config.yaml
n_layer: 11
d_model: 320
n_experts: 64
experts_per_token: 4
d_expert: 64
d_shared_expert: 128
activation: "swiglu"
moe_layers: [0, 1, 2, 3, 4, 5, 6, 7, 8, 9, 10]
router_score: "sigmoid"
normalize_top_k: true
routed_scale: 1.0
balance_loss: 0.00725
balance_bias: false
router_noise: 0.1
init_std_router: 0.0143
lr_router: 0.000605
n_head: 5
n_kv_head: 5
head_dim: 64
vocab_size: 2048
norm: "rmsnorm"
norm_place: "pre"
norm_eps: 1e-05
positions: "rope"
rope_base: 10000.0
rope_fraction: 1.0
qk_norm: false
attn_scale: 0.125
tie_embeddings: false
parallel_block: false
init: "normal"
init_std_qkv: 0.0392
init_std_o: 0.00835
init_std_up: 0.0392
init_std_down: 0.00835
optimizer: "muon_variant"
lr: 0.00795
lr_mult_qkv: 0.7
lr_mult_o: 1.08
lr_mult_down: 0.7
beta1: 0.95
lr_head: 0.00684
warmup_steps: 200
schedule: "wsd"
decay_fraction: 0.813
decay_shape: "linear"
final_lr_fraction: 0.1
batch_tokens: 65536
seq_len: 256
doc_mask: true
train_tokens: 380300000
steps: 5803
dataset: "wikipedia_en"
Below are experts of layer 8 (counted from 0) of a mixture-of-experts language model. Rows are named router (the router's row for the expert), gate (a neuron's input weights, with its number), up (a neuron's input weights, with its number) and show model dimensions 0-79. Each number is 200 + 40 x the weight over its row's rms, rounded and kept within 0 to 999.
After each expert's rows: "comes after" lists some tokens at least twice as common just before its tokens as in all text. This comes from a sample of Wikipedia text that the model never trained on. Tokens count by the router's weight.

# expert 54
router,159,226,190,254,189,207,242,172,219,172,207,284,214,179,198,274,183,183,228,188,234,90,220,244,204,213,190,212,261,235,160,250,145,225,163,176,214,229,171,204,227,218,205,250,159,178,205,251,140,190,173,177,165,177,172,144,208,150,186,238,192,241,195,203,223,252,220,239,178,255,127,183,233,194,171,242,254,195,161,218
gate0,204,219,175,259,210,269,175,182,161,198,202,232,205,123,184,233,190,208,196,173,222,241,242,221,236,222,207,248,206,239,149,230,231,178,158,267,233,163,165,122,228,216,198,165,231,193,171,192,198,256,214,289,212,240,224,247,185,205,202,218,168,190,212,142,168,165,234,178,241,198,275,202,210,233,198,177,142,130,232,157
up0,128,254,229,195,208,266,209,237,167,171,245,220,232,184,259,179,239,198,161,221,149,128,236,197,178,209,211,202,207,188,271,234,118,253,96,213,231,169,195,175,194,246,124,196,161,164,218,190,211,206,245,263,184,166,190,228,215,199,196,209,171,249,250,183,130,227,248,256,243,271,245,169,193,243,265,203,160,207,203,201
comes after: "s", " S", " con", " pro", " Pro", " dis"

# expert 63
router,186,189,214,226,193,230,197,217,217,154,103,207,203,159,269,291,208,154,202,254,227,254,204,132,156,219,199,236,184,207,176,260,181,175,149,204,162,191,160,210,242,178,158,247,201,107,239,249,134,190,162,238,207,210,184,177,185,192,114,230,229,231,221,215,208,279,193,230,212,221,183,159,297,154,228,200,224,153,172,171
gate0,182,218,232,293,265,198,209,221,197,201,179,190,273,182,222,163,220,210,216,209,268,217,168,208,179,207,185,247,140,199,117,142,163,180,177,127,249,199,153,142,202,247,151,143,173,194,268,265,177,221,189,249,245,247,187,274,190,189,231,220,225,207,260,145,240,266,178,275,224,259,209,245,196,128,199,260,202,263,206,184
up0,235,199,164,215,148,152,214,217,199,242,126,202,255,193,178,184,202,233,157,126,198,146,163,223,257,215,165,206,243,241,232,147,177,171,170,193,145,164,187,254,140,153,267,174,174,256,251,191,151,185,212,210,176,234,205,200,203,221,211,196,203,173,132,226,180,106,189,139,159,147,219,189,165,222,173,174,196,167,188,254
comes after: " the", " of", " and", " as", " was", " to"

# expert 2
router,224,196,120,307,194,166,182,238,152,195,164,221,308,186,260,248,160,189,162,246,190,243,175,233,172,281,187,209,199,208,253,252,225,199,178,236,173,171,191,212,251,186,205,237,188,223,258,305,152,166,189,272,268,199,145,164,150,255,171,264,246,252,195,166,202,240,240,248,260,205,168,217,246,176,197,212,219,197,186,175
gate0,247,217,210,206,193,280,168,154,147,188,238,227,241,215,187,206,140,139,202,205,174,232,182,244,148,196,207,208,213,185,199,243,147,206,223,229,222,199,250,244,261,149,183,199,277,210,147,199,275,192,248,173,192,224,216,139,124,174,212,188,220,184,263,212,214,215,166,144,195,236,248,174,97,208,161,194,212,192,156,168
up0,216,223,199,180,243,269,151,256,224,213,195,171,183,175,202,101,196,288,158,285,230,119,175,210,200,254,189,276,177,168,178,178,248,212,201,236,216,186,196,206,190,253,227,216,129,215,204,202,153,190,163,177,199,205,176,154,263,162,207,224,171,187,229,295,151,205,184,214,235,169,201,233,258,214,208,205,198,231,240,197
comes after: " ", "e", " be", " de", " E", " re"

# expert 33
router,171,155,233,182,203,238,194,164,134,244,206,192,218,210,168,241,199,142,185,237,181,217,221,202,201,184,171,178,199,233,190,236,248,219,193,188,219,270,189,187,250,172,118,233,200,160,290,204,203,140,204,199,258,181,172,161,204,213,209,211,212,188,206,180,185,237,207,189,242,210,202,271,271,212,211,217,193,215,219,139
gate0,224,200,157,212,275,169,222,91,193,179,244,184,238,205,218,195,213,216,249,264,196,132,268,117,177,195,235,159,194,175,181,240,256,185,173,207,192,208,206,151,232,226,192,187,171,204,257,232,265,158,187,133,190,254,248,231,180,256,154,248,175,230,192,165,210,239,165,137,175,148,194,226,151,198,203,195,221,221,119,146
up0,131,216,205,212,189,276,219,215,183,190,197,98,251,202,235,132,237,254,246,188,205,254,173,272,185,226,156,213,193,206,203,195,206,106,170,193,136,249,200,160,214,220,264,142,294,179,257,164,162,223,161,168,194,202,209,151,201,165,184,169,200,183,260,221,209,223,266,203,241,242,159,147,239,152,189,233,193,197,255,315
comes after: " ", "-", " (", " tr", " \"", " b"

# expert 0
router,177,188,200,209,175,197,176,152,118,207,200,190,224,173,208,240,211,161,140,239,215,187,239,260,166,257,82,159,210,215,149,243,228,169,194,278,208,231,245,239,206,226,209,285,284,198,165,209,162,173,100,210,255,202,189,197,118,159,106,208,235,219,264,258,224,172,224,241,266,305,213,211,256,122,225,192,262,173,218,122
gate6,164,250,184,230,228,227,174,226,238,194,190,298,144,219,188,235,200,195,192,146,228,198,175,197,224,247,185,201,194,173,212,180,247,192,212,237,169,250,198,187,273,156,183,262,162,222,150,231,190,172,238,137,218,201,237,160,258,176,198,206,226,236,140,260,147,235,201,157,213,213,264,153,181,280,187,221,306,150,132,185
up6,185,232,230,133,219,84,203,245,247,155,201,307,209,207,168,195,177,192,223,194,183,183,190,237,221,279,200,227,145,240,215,221,223,186,260,249,185,211,226,214,179,186,171,246,158,269,168,283,138,233,217,216,185,185,189,120,272,199,173,174,194,227,225,207,134,176,213,146,237,218,224,130,201,316,131,177,224,220,194,139
comes after: "\n", " Al", " 2002", " known", " Order", " 7"

# expert 59
router,227,173,186,225,213,212,192,165,201,256,190,269,273,225,207,223,244,124,233,191,182,197,217,161,170,175,149,153,213,199,169,253,157,208,265,261,191,231,193,165,177,199,196,231,219,183,260,253,151,183,224,213,236,171,184,146,175,227,202,209,220,174,192,227,193,196,285,244,197,254,126,222,254,150,192,163,194,242,163,255
gate0,201,175,293,174,220,192,258,164,187,231,149,191,137,205,226,201,220,140,248,226,157,153,107,168,182,178,207,239,196,261,188,180,135,253,201,250,202,182,170,182,192,200,173,148,172,157,194,254,201,92,234,275,231,197,214,229,245,251,171,172,275,134,193,117,193,195,253,212,182,121,183,208,183,222,269,173,140,215,181,225
up0,199,225,119,139,183,230,129,218,274,278,237,216,211,220,165,207,283,195,189,203,196,136,113,157,203,249,220,282,271,205,183,187,260,146,158,182,227,185,177,193,204,200,134,182,247,148,255,219,129,175,210,167,176,214,177,143,151,201,246,233,178,178,188,201,163,243,258,206,173,232,183,229,203,144,134,218,275,157,187,147
comes after: " K", " W", "k", "w", " H", "h"

# expert 28
router,190,235,214,203,238,214,193,159,154,261,192,179,239,250,236,236,225,263,185,237,239,186,199,194,161,250,134,188,241,199,187,260,178,112,187,236,124,170,145,150,199,166,187,212,214,134,265,212,175,205,174,222,185,235,135,141,231,209,201,175,240,214,221,201,190,215,226,225,268,190,128,183,219,192,243,205,201,146,200,238
gate0,203,211,185,228,245,173,161,265,157,126,198,195,214,225,196,251,235,259,131,259,129,174,167,242,208,263,92,211,245,185,217,147,261,123,177,177,187,192,180,160,181,172,152,209,267,228,159,225,185,136,171,297,196,246,211,204,224,214,201,210,124,261,256,166,217,185,212,212,169,189,156,218,235,195,167,168,149,196,174,248
up0,227,156,193,194,163,176,175,241,265,220,152,194,256,119,180,203,210,198,203,137,270,218,221,195,216,133,145,186,208,150,167,254,202,252,239,187,240,231,178,242,190,232,179,198,169,183,249,182,264,258,273,172,154,140,194,254,141,279,192,200,213,152,163,179,146,182,169,220,221,217,197,222,124,224,222,256,217,164,267,178
comes after: " 19", " 18", "20", " in", " (19", "–20"

# expert 14
router,214,150,159,220,185,168,150,144,244,211,195,269,177,258,175,308,209,162,193,186,246,162,238,139,159,148,162,176,159,241,209,150,159,177,246,241,123,162,201,183,233,203,162,198,246,149,226,222,220,196,151,216,251,96,128,175,210,217,178,204,259,221,185,176,235,246,179,149,183,212,173,195,212,149,207,270,179,168,190,225
gate0,234,202,223,270,206,120,224,171,198,139,210,176,198,166,204,135,276,208,170,175,181,239,146,180,213,187,232,214,245,195,250,190,250,206,231,216,181,158,237,263,205,180,213,191,246,164,174,258,213,143,160,177,146,158,218,186,174,152,235,262,282,170,165,198,260,161,167,222,172,192,200,222,254,209,138,174,233,199,242,226
up0,190,217,168,241,123,241,218,220,159,187,210,185,144,134,228,133,258,236,89,231,234,196,247,253,220,197,252,223,255,176,170,154,226,214,293,215,178,237,157,248,230,196,164,160,192,237,214,148,187,131,188,214,224,193,159,209,92,152,229,238,188,203,148,175,250,257,170,154,169,179,145,176,200,202,130,227,218,202,244,137
comes after: " |", ".", " (", ":", ",", "|"

# expert 43
router,195,116,216,213,159,204,224,203,136,193,168,168,217,194,240,320,268,185,216,181,231,111,272,200,197,228,197,147,220,215,162,192,232,178,207,176,211,206,128,191,220,230,203,232,197,155,217,216,191,229,188,248,147,149,180,166,162,180,155,213,219,227,205,212,238,223,221,237,160,223,118,186,279,185,224,247,180,189,199,259
gate0,240,200,227,209,143,234,200,190,175,201,218,205,285,219,181,235,245,234,204,153,150,246,167,178,235,242,225,150,196,234,229,173,202,172,178,218,271,259,231,161,166,142,241,247,171,211,227,245,256,152,206,145,154,267,226,228,175,197,214,154,239,177,145,255,187,143,118,161,174,247,222,201,255,215,232,191,158,223,188,207
up0,161,146,271,196,263,192,185,242,230,220,228,219,252,232,121,157,230,171,206,200,167,233,220,149,257,152,222,152,121,200,177,153,227,189,203,270,152,207,196,220,195,242,177,186,230,269,182,168,170,218,222,215,208,196,142,195,107,253,159,220,256,163,236,241,218,191,294,205,190,142,197,206,154,229,203,148,117,218,187,169
comes after: " |", " F", "|", ";", " 1", " 0"

# expert 58
router,182,148,213,242,180,174,145,177,169,204,164,215,311,210,164,265,191,196,191,217,212,156,175,218,162,236,163,182,246,266,233,222,113,158,209,327,179,199,218,185,233,155,188,190,216,224,288,296,171,177,213,177,197,203,149,204,200,252,233,207,185,245,149,194,225,243,172,186,271,246,131,197,213,155,226,189,196,177,211,223
gate0,200,126,203,186,115,214,230,190,262,199,183,221,213,181,164,302,194,230,266,122,248,103,95,175,165,200,176,269,206,177,183,247,288,237,230,241,242,160,281,212,218,249,226,160,260,259,169,215,167,242,148,160,168,206,230,217,207,204,221,228,229,231,175,116,260,246,156,261,169,217,195,224,183,197,196,247,154,239,183,238
up0,215,145,197,272,181,245,181,219,239,263,143,191,204,159,136,259,150,183,198,182,240,137,176,182,195,226,183,201,212,244,148,170,195,221,194,245,192,198,182,224,191,257,249,244,227,244,171,258,230,149,158,216,204,180,149,181,198,241,205,184,222,219,207,201,235,193,150,190,223,167,196,231,246,204,200,236,175,221,215,208
comes after: "s", ",", " it", "\"", " It", "es"

# expert 1
router,178,151,180,213,147,164,131,135,152,235,207,202,333,132,205,230,228,279,203,133,174,214,191,231,236,246,157,224,176,237,152,215,228,173,248,220,194,222,223,147,231,212,214,179,214,215,206,207,158,232,175,215,207,210,184,258,217,225,183,175,246,187,197,253,279,247,157,170,250,205,172,226,167,131,188,220,275,169,217,230
gate0,193,178,187,245,198,229,167,224,146,241,208,93,157,190,212,210,249,244,211,175,220,261,239,186,138,189,171,248,208,175,203,215,266,181,241,226,120,115,220,167,257,256,166,162,196,204,208,207,180,213,246,134,215,187,217,215,176,199,191,239,148,240,185,165,189,157,227,291,227,196,176,139,209,198,180,204,236,149,210,222
up0,229,138,135,79,182,136,120,243,193,212,193,208,141,224,217,296,253,167,230,177,223,211,206,212,226,142,231,174,205,228,240,228,226,150,82,177,276,176,229,248,222,212,177,152,135,172,140,175,221,258,130,195,156,245,177,189,209,198,234,158,257,199,167,217,267,155,269,232,174,211,179,265,177,276,189,208,227,180,217,195
comes after: "-", " I", "\n", " E", " T", " a"

# expert 56
router,200,226,193,270,211,248,188,186,241,194,156,142,300,164,131,256,169,130,199,162,249,194,230,199,210,226,157,162,163,187,190,290,144,195,251,195,153,208,163,212,237,151,163,242,218,165,260,124,172,130,142,216,195,194,188,175,192,209,153,232,278,252,221,204,234,271,263,204,218,204,240,278,227,120,252,217,229,168,200,250
gate0,203,166,223,168,247,205,226,190,230,194,226,234,191,186,163,193,262,175,180,189,275,173,144,278,247,234,171,124,241,162,236,140,276,203,166,243,240,216,260,232,242,84,159,187,161,211,247,148,171,172,178,203,178,209,238,219,202,196,206,295,236,193,195,217,181,175,286,219,243,246,216,222,253,193,182,169,241,212,216,193
up0,232,198,222,272,109,218,243,169,173,197,199,181,162,195,179,140,158,207,125,169,266,125,142,206,290,151,243,173,164,185,251,213,215,159,127,181,174,175,218,185,220,181,219,246,150,187,158,155,209,228,212,188,148,217,188,286,181,256,211,254,110,236,199,191,210,215,187,210,213,198,269,195,197,146,204,110,164,203,218,204
comes after: " |", " the", " a", " and", "|", " was"

# expert 62
router,259,171,131,223,140,198,220,241,196,265,180,139,219,179,172,202,125,203,224,217,229,201,195,188,123,226,209,169,197,176,210,223,165,84,258,145,205,169,190,112,277,225,202,189,176,67,258,258,178,165,196,198,155,213,104,173,189,169,161,246,201,241,255,179,237,197,224,206,215,225,135,189,182,164,207,198,292,199,143,148
gate0,249,168,156,280,202,228,250,228,221,182,212,240,147,181,180,174,240,168,216,158,188,226,187,190,118,118,211,226,263,186,209,223,179,227,220,217,209,284,205,180,182,179,226,206,217,191,179,288,184,228,181,166,156,236,160,299,329,206,202,196,158,248,139,155,256,141,204,164,195,223,158,212,316,186,229,193,189,257,282,96
up0,183,169,194,264,168,189,232,229,233,138,312,202,255,196,273,325,203,188,245,279,222,200,232,157,181,320,214,200,151,218,149,151,219,268,140,249,222,139,157,185,237,170,184,205,175,239,245,250,181,219,210,221,247,161,238,182,210,147,195,135,237,197,197,251,188,219,228,133,239,124,253,258,157,219,187,163,195,215,241,214
comes after: " the", " a", " in", " of", " The", " co"

# expert 6
router,217,222,237,201,187,161,100,151,163,239,206,218,259,201,193,312,205,155,230,164,214,205,184,202,192,199,144,136,156,227,143,268,192,204,215,182,188,238,173,234,244,251,215,202,216,127,265,259,73,169,207,233,191,186,185,148,199,200,205,144,201,321,280,198,231,193,226,230,269,197,164,120,206,182,226,198,261,209,181,172
gate6,210,171,146,202,176,123,190,219,214,175,180,224,108,183,208,204,248,202,158,180,196,247,168,222,272,243,253,176,198,200,190,305,262,147,172,177,178,188,203,161,177,150,187,182,189,249,199,247,168,135,237,172,240,173,140,215,231,230,217,240,252,183,216,176,195,166,217,233,146,191,257,208,201,218,223,168,216,148,168,189
up6,241,247,189,189,149,177,125,193,234,100,230,170,233,240,230,240,215,210,259,107,199,162,187,225,148,228,169,210,225,189,229,86,201,242,265,249,182,132,236,185,130,197,240,170,260,147,159,203,146,179,160,189,198,158,249,186,267,258,211,196,148,178,293,201,173,136,253,204,241,233,187,180,152,224,162,193,150,282,227,142
comes after: "\n", ".", ")", " |", "==", " ="

# expert 18
router,176,108,161,216,199,265,125,195,129,243,178,158,219,194,227,191,218,111,159,184,241,182,223,176,198,246,154,137,225,259,196,274,132,209,166,277,168,211,173,199,320,181,164,235,153,202,238,328,174,138,186,202,237,151,125,165,231,196,188,173,178,188,218,224,295,263,182,234,213,220,165,232,192,148,231,143,200,196,185,174
gate0,203,287,219,266,208,165,122,169,201,162,197,209,267,186,223,229,170,181,216,213,209,240,141,173,246,203,144,231,206,183,220,216,197,189,207,219,171,125,162,224,193,193,136,164,160,172,228,186,155,146,211,160,232,246,144,116,206,162,276,192,245,182,272,212,180,152,214,224,196,177,260,189,153,159,188,157,130,217,234,207
up0,155,197,205,201,202,164,185,179,145,151,162,250,249,169,235,184,178,132,241,170,201,157,198,235,257,266,194,174,145,213,177,215,200,125,178,213,212,199,244,192,296,219,157,218,184,196,203,240,117,262,156,226,185,210,239,249,300,176,205,210,254,105,216,143,248,201,176,187,140,201,246,174,165,107,146,192,255,227,301,228
comes after: " of", ",", "'", ".", " in", " to"

# expert 23
router,206,156,196,226,207,225,132,196,175,187,191,152,196,230,227,242,214,168,192,213,161,173,293,231,170,245,204,194,182,253,202,159,141,168,191,173,181,246,109,175,257,217,183,165,227,143,212,224,179,210,190,211,205,205,130,166,147,182,151,268,173,238,227,204,202,227,215,178,234,266,144,172,277,158,242,266,239,207,149,165
gate0,198,158,207,242,172,195,143,233,253,174,103,168,152,212,168,157,214,212,246,192,193,217,227,160,168,152,220,189,186,241,154,199,191,250,198,201,210,202,135,150,165,212,175,230,203,177,130,188,220,131,152,165,235,176,209,164,146,186,307,257,219,187,184,183,176,191,234,199,218,246,174,257,245,173,223,241,189,256,184,190
up0,251,179,154,227,111,233,196,195,120,183,224,222,213,144,157,215,183,266,182,225,147,240,185,334,236,260,213,159,251,220,214,194,176,200,201,219,205,246,174,211,111,196,208,237,145,226,208,213,112,180,242,257,233,250,118,163,174,219,153,243,213,159,218,185,282,233,204,146,197,118,183,169,237,231,193,166,223,170,221,184
comes after: " ", " the", " of", " \"", "-", ":"

# expert 26
router,191,153,121,266,228,201,239,260,171,201,156,197,238,228,194,204,219,177,182,262,180,128,206,165,209,252,134,176,189,201,180,222,184,182,244,236,205,192,162,179,233,200,160,219,196,162,231,332,168,181,184,250,206,205,150,171,188,198,174,260,260,235,225,214,188,247,201,198,178,181,164,148,200,155,265,196,251,190,175,202
gate6,268,137,173,191,201,227,185,220,171,198,160,167,190,226,126,175,212,167,206,230,199,237,266,217,269,231,163,264,184,160,191,247,201,230,185,208,162,242,190,215,174,197,165,253,160,180,246,209,206,224,279,156,205,203,252,190,189,227,154,206,172,222,163,162,194,307,136,194,70,191,199,152,195,225,177,163,187,232,194,178
up6,205,170,213,180,192,222,257,168,134,238,224,229,190,192,266,208,280,131,224,209,122,242,229,164,188,202,201,173,141,233,214,170,191,263,183,162,164,100,248,136,188,240,262,227,233,262,102,175,174,232,226,260,216,190,180,148,195,133,193,174,232,232,214,235,236,175,235,172,249,206,182,241,147,194,244,256,172,179,166,141
comes after: " in", "ed", " is", " with", "ing", " to"

# expert 37
router,225,147,132,258,189,235,169,193,164,221,177,176,262,230,166,237,228,98,184,196,221,122,285,179,230,252,166,79,202,203,129,216,110,225,251,187,179,112,231,204,228,164,217,177,183,170,162,276,175,198,206,233,215,138,138,164,236,129,213,199,222,231,207,166,188,228,214,183,184,228,164,166,243,162,211,165,263,148,136,139
gate6,212,153,166,205,235,321,200,188,216,253,119,172,229,247,221,187,148,111,186,195,98,197,160,174,199,201,193,240,191,206,167,256,169,152,218,290,160,170,197,167,182,143,187,182,208,140,131,210,153,166,132,231,236,273,141,158,190,242,269,213,177,214,192,187,136,221,249,134,218,266,188,227,258,120,281,261,216,197,179,194
up6,177,263,207,207,186,227,224,178,226,251,220,162,311,288,197,292,110,236,140,171,189,217,165,191,167,253,162,256,127,178,167,178,151,173,246,288,225,113,257,103,156,230,133,238,89,174,167,265,136,190,185,211,215,218,199,181,211,256,212,242,155,276,217,206,144,208,222,237,142,267,238,178,226,198,247,189,151,191,250,274
comes after: "\n", " ", ")", " 0", "%", " 1"

# expert 24
router,203,212,186,215,248,249,163,144,223,177,147,201,263,157,173,212,176,122,197,146,259,226,225,202,181,259,121,172,191,241,191,211,164,215,244,197,152,232,153,219,282,177,185,231,231,188,312,166,151,175,140,251,212,245,167,217,200,169,154,223,226,228,215,212,240,249,278,238,247,231,242,255,214,158,184,163,258,132,134,202
gate0,209,193,269,233,143,187,221,188,192,223,207,175,217,258,284,181,141,213,249,160,105,253,239,239,174,196,168,181,215,143,231,251,172,214,204,229,175,245,192,174,198,231,187,132,242,159,207,201,255,192,160,157,173,212,168,219,244,168,216,235,193,180,146,186,230,303,234,271,175,235,288,199,222,217,232,260,174,178,224,240
up0,245,149,131,161,219,229,198,284,194,208,234,266,161,198,195,212,196,221,130,235,223,168,152,151,243,246,206,291,214,219,161,323,262,178,180,124,213,205,228,157,180,160,145,221,131,178,159,169,176,186,214,149,213,249,236,190,209,183,241,149,214,207,265,129,202,198,160,225,152,192,179,149,125,184,178,248,232,157,151,281
comes after: " |", " the", " a", " and", " was", " to"

# expert 4
router,212,188,241,225,237,199,215,205,178,182,196,166,209,122,178,244,238,198,224,257,230,192,247,210,142,209,108,165,206,164,229,215,177,167,193,158,195,229,164,184,218,119,257,207,142,187,223,199,215,147,198,185,184,167,108,212,223,230,153,124,182,239,198,210,205,266,280,240,242,246,211,180,211,171,225,244,234,168,153,178
gate0,177,143,229,239,252,173,243,202,222,147,232,141,191,183,182,290,193,162,228,189,193,197,252,148,207,219,163,206,262,208,237,204,193,176,116,180,168,253,187,199,188,217,214,127,161,201,246,135,131,197,215,228,219,253,208,224,199,170,164,232,228,162,119,208,164,227,187,239,180,203,240,145,194,201,226,214,150,162,222,160
up0,186,212,122,222,232,199,109,176,207,250,180,238,163,163,175,172,207,219,201,209,161,169,172,221,255,188,150,135,212,223,115,271,244,186,230,169,192,219,207,175,142,210,222,200,242,208,159,190,209,257,154,143,124,179,140,163,192,129,198,227,183,204,268,176,251,64,180,169,189,137,194,289,186,212,209,179,191,218,168,149
comes after: " the", ",", " of", " in", "-", ":"

# expert 16
router,164,149,196,255,220,201,235,200,152,126,165,176,247,184,221,187,198,172,167,210,256,155,165,170,166,281,194,212,188,148,212,223,180,148,206,270,141,210,250,162,217,129,259,229,150,190,286,222,133,194,194,221,233,180,214,190,240,170,120,215,160,203,270,252,213,253,257,243,222,210,99,172,104,118,211,205,201,217,188,217
gate0,190,181,188,182,165,216,221,194,232,201,235,254,183,107,188,179,229,113,146,184,286,261,163,236,205,215,255,165,183,135,273,254,247,148,287,218,170,150,186,235,165,235,180,183,180,197,278,217,268,146,181,222,227,226,214,180,283,160,143,207,258,168,305,211,247,182,176,190,186,172,219,197,211,145,262,253,249,242,184,300
up0,190,224,263,138,156,133,195,224,201,199,152,208,216,233,244,243,179,273,213,181,154,175,269,196,195,238,165,212,145,244,157,132,186,225,147,153,171,241,213,152,174,301,217,228,181,249,238,170,109,235,204,226,155,211,223,198,200,214,252,207,202,208,220,195,152,195,273,165,265,267,252,174,216,193,137,140,201,188,178,216
comes after: " A", " O", " P", " S", " I", " C"

# expert 48
router,213,151,241,217,199,229,192,189,209,203,134,143,242,227,199,285,203,233,238,153,213,81,169,191,252,244,73,172,224,206,191,230,170,163,237,211,182,250,245,179,279,178,172,230,198,121,256,214,132,246,215,191,181,197,145,178,192,216,178,232,187,286,268,232,202,258,233,171,190,204,131,188,190,186,220,232,164,212,136,220
gate0,286,231,240,149,199,187,167,154,259,165,215,204,204,186,202,221,196,149,192,255,213,221,208,221,267,193,143,225,227,171,199,209,244,167,278,256,282,225,213,269,290,228,265,219,204,258,177,224,198,152,224,145,179,144,211,156,190,205,177,191,168,174,270,194,201,132,209,185,219,209,162,210,217,192,167,182,182,161,141,189
up0,237,214,186,280,139,189,129,271,206,173,180,191,218,217,263,155,219,224,277,64,181,141,268,171,245,204,235,176,197,210,225,234,162,165,165,157,229,198,188,207,197,208,231,216,196,215,202,236,217,168,236,196,226,225,167,309,156,311,160,179,181,190,254,169,259,237,179,178,200,149,196,251,244,158,174,201,228,170,199,231
comes after: " |", ";", " 1", " 2", " 0", "|"

# expert 20
router,187,174,177,252,225,147,169,180,166,301,202,217,218,169,171,302,188,224,234,153,191,207,163,223,174,196,161,132,138,200,229,240,189,211,213,278,240,221,158,142,238,240,195,225,212,146,217,265,234,221,187,155,213,151,157,194,176,239,203,100,206,302,171,222,197,233,155,197,234,178,186,199,158,134,273,195,229,192,173,224
gate0,227,190,158,252,164,169,185,229,202,185,114,288,226,167,221,226,155,257,213,212,189,132,130,191,206,228,187,252,235,152,182,206,184,275,189,213,154,165,203,212,238,267,176,189,230,252,138,165,204,147,225,109,210,216,191,238,192,198,180,189,229,169,175,160,220,218,195,248,226,158,179,166,190,183,180,225,187,200,200,249
up0,167,183,150,208,210,259,183,154,163,152,255,195,240,234,224,177,179,227,222,265,189,148,154,271,234,256,203,241,198,183,231,209,174,152,211,189,178,161,203,247,216,163,182,211,237,224,237,200,213,220,147,125,205,194,180,144,206,227,182,159,149,147,163,194,211,177,154,196,288,236,160,247,190,172,224,233,226,156,191,167
comes after: ".", "\n", ")", " |", "==", "==="

# expert 27
router,164,147,233,285,215,205,219,172,233,195,140,190,249,160,139,246,272,202,181,221,213,182,261,221,205,259,148,182,239,215,145,153,124,217,224,208,208,189,225,158,207,160,163,231,227,158,225,202,169,156,161,174,220,234,194,195,162,169,133,160,217,281,271,278,245,290,246,206,243,187,177,178,254,164,178,192,245,167,159,201
gate0,140,212,121,218,235,164,173,197,142,187,168,209,201,193,200,289,180,155,228,158,157,168,194,197,246,267,210,249,241,242,259,200,161,168,137,192,236,225,165,170,135,294,167,130,236,228,219,280,246,206,272,207,181,218,111,183,213,204,218,217,218,139,224,209,203,120,231,104,206,190,154,200,154,157,193,180,182,302,175,195
up0,195,197,175,153,147,211,177,252,107,185,214,184,182,248,243,227,247,184,211,137,176,197,242,211,316,279,188,232,251,180,137,221,145,177,156,149,222,228,221,216,171,274,215,194,157,174,170,172,250,201,244,189,215,223,201,257,224,137,248,195,178,187,285,265,240,153,134,125,240,205,200,199,207,188,179,185,264,318,283,171
comes after: " the", " a", " and", " of", "al", " an"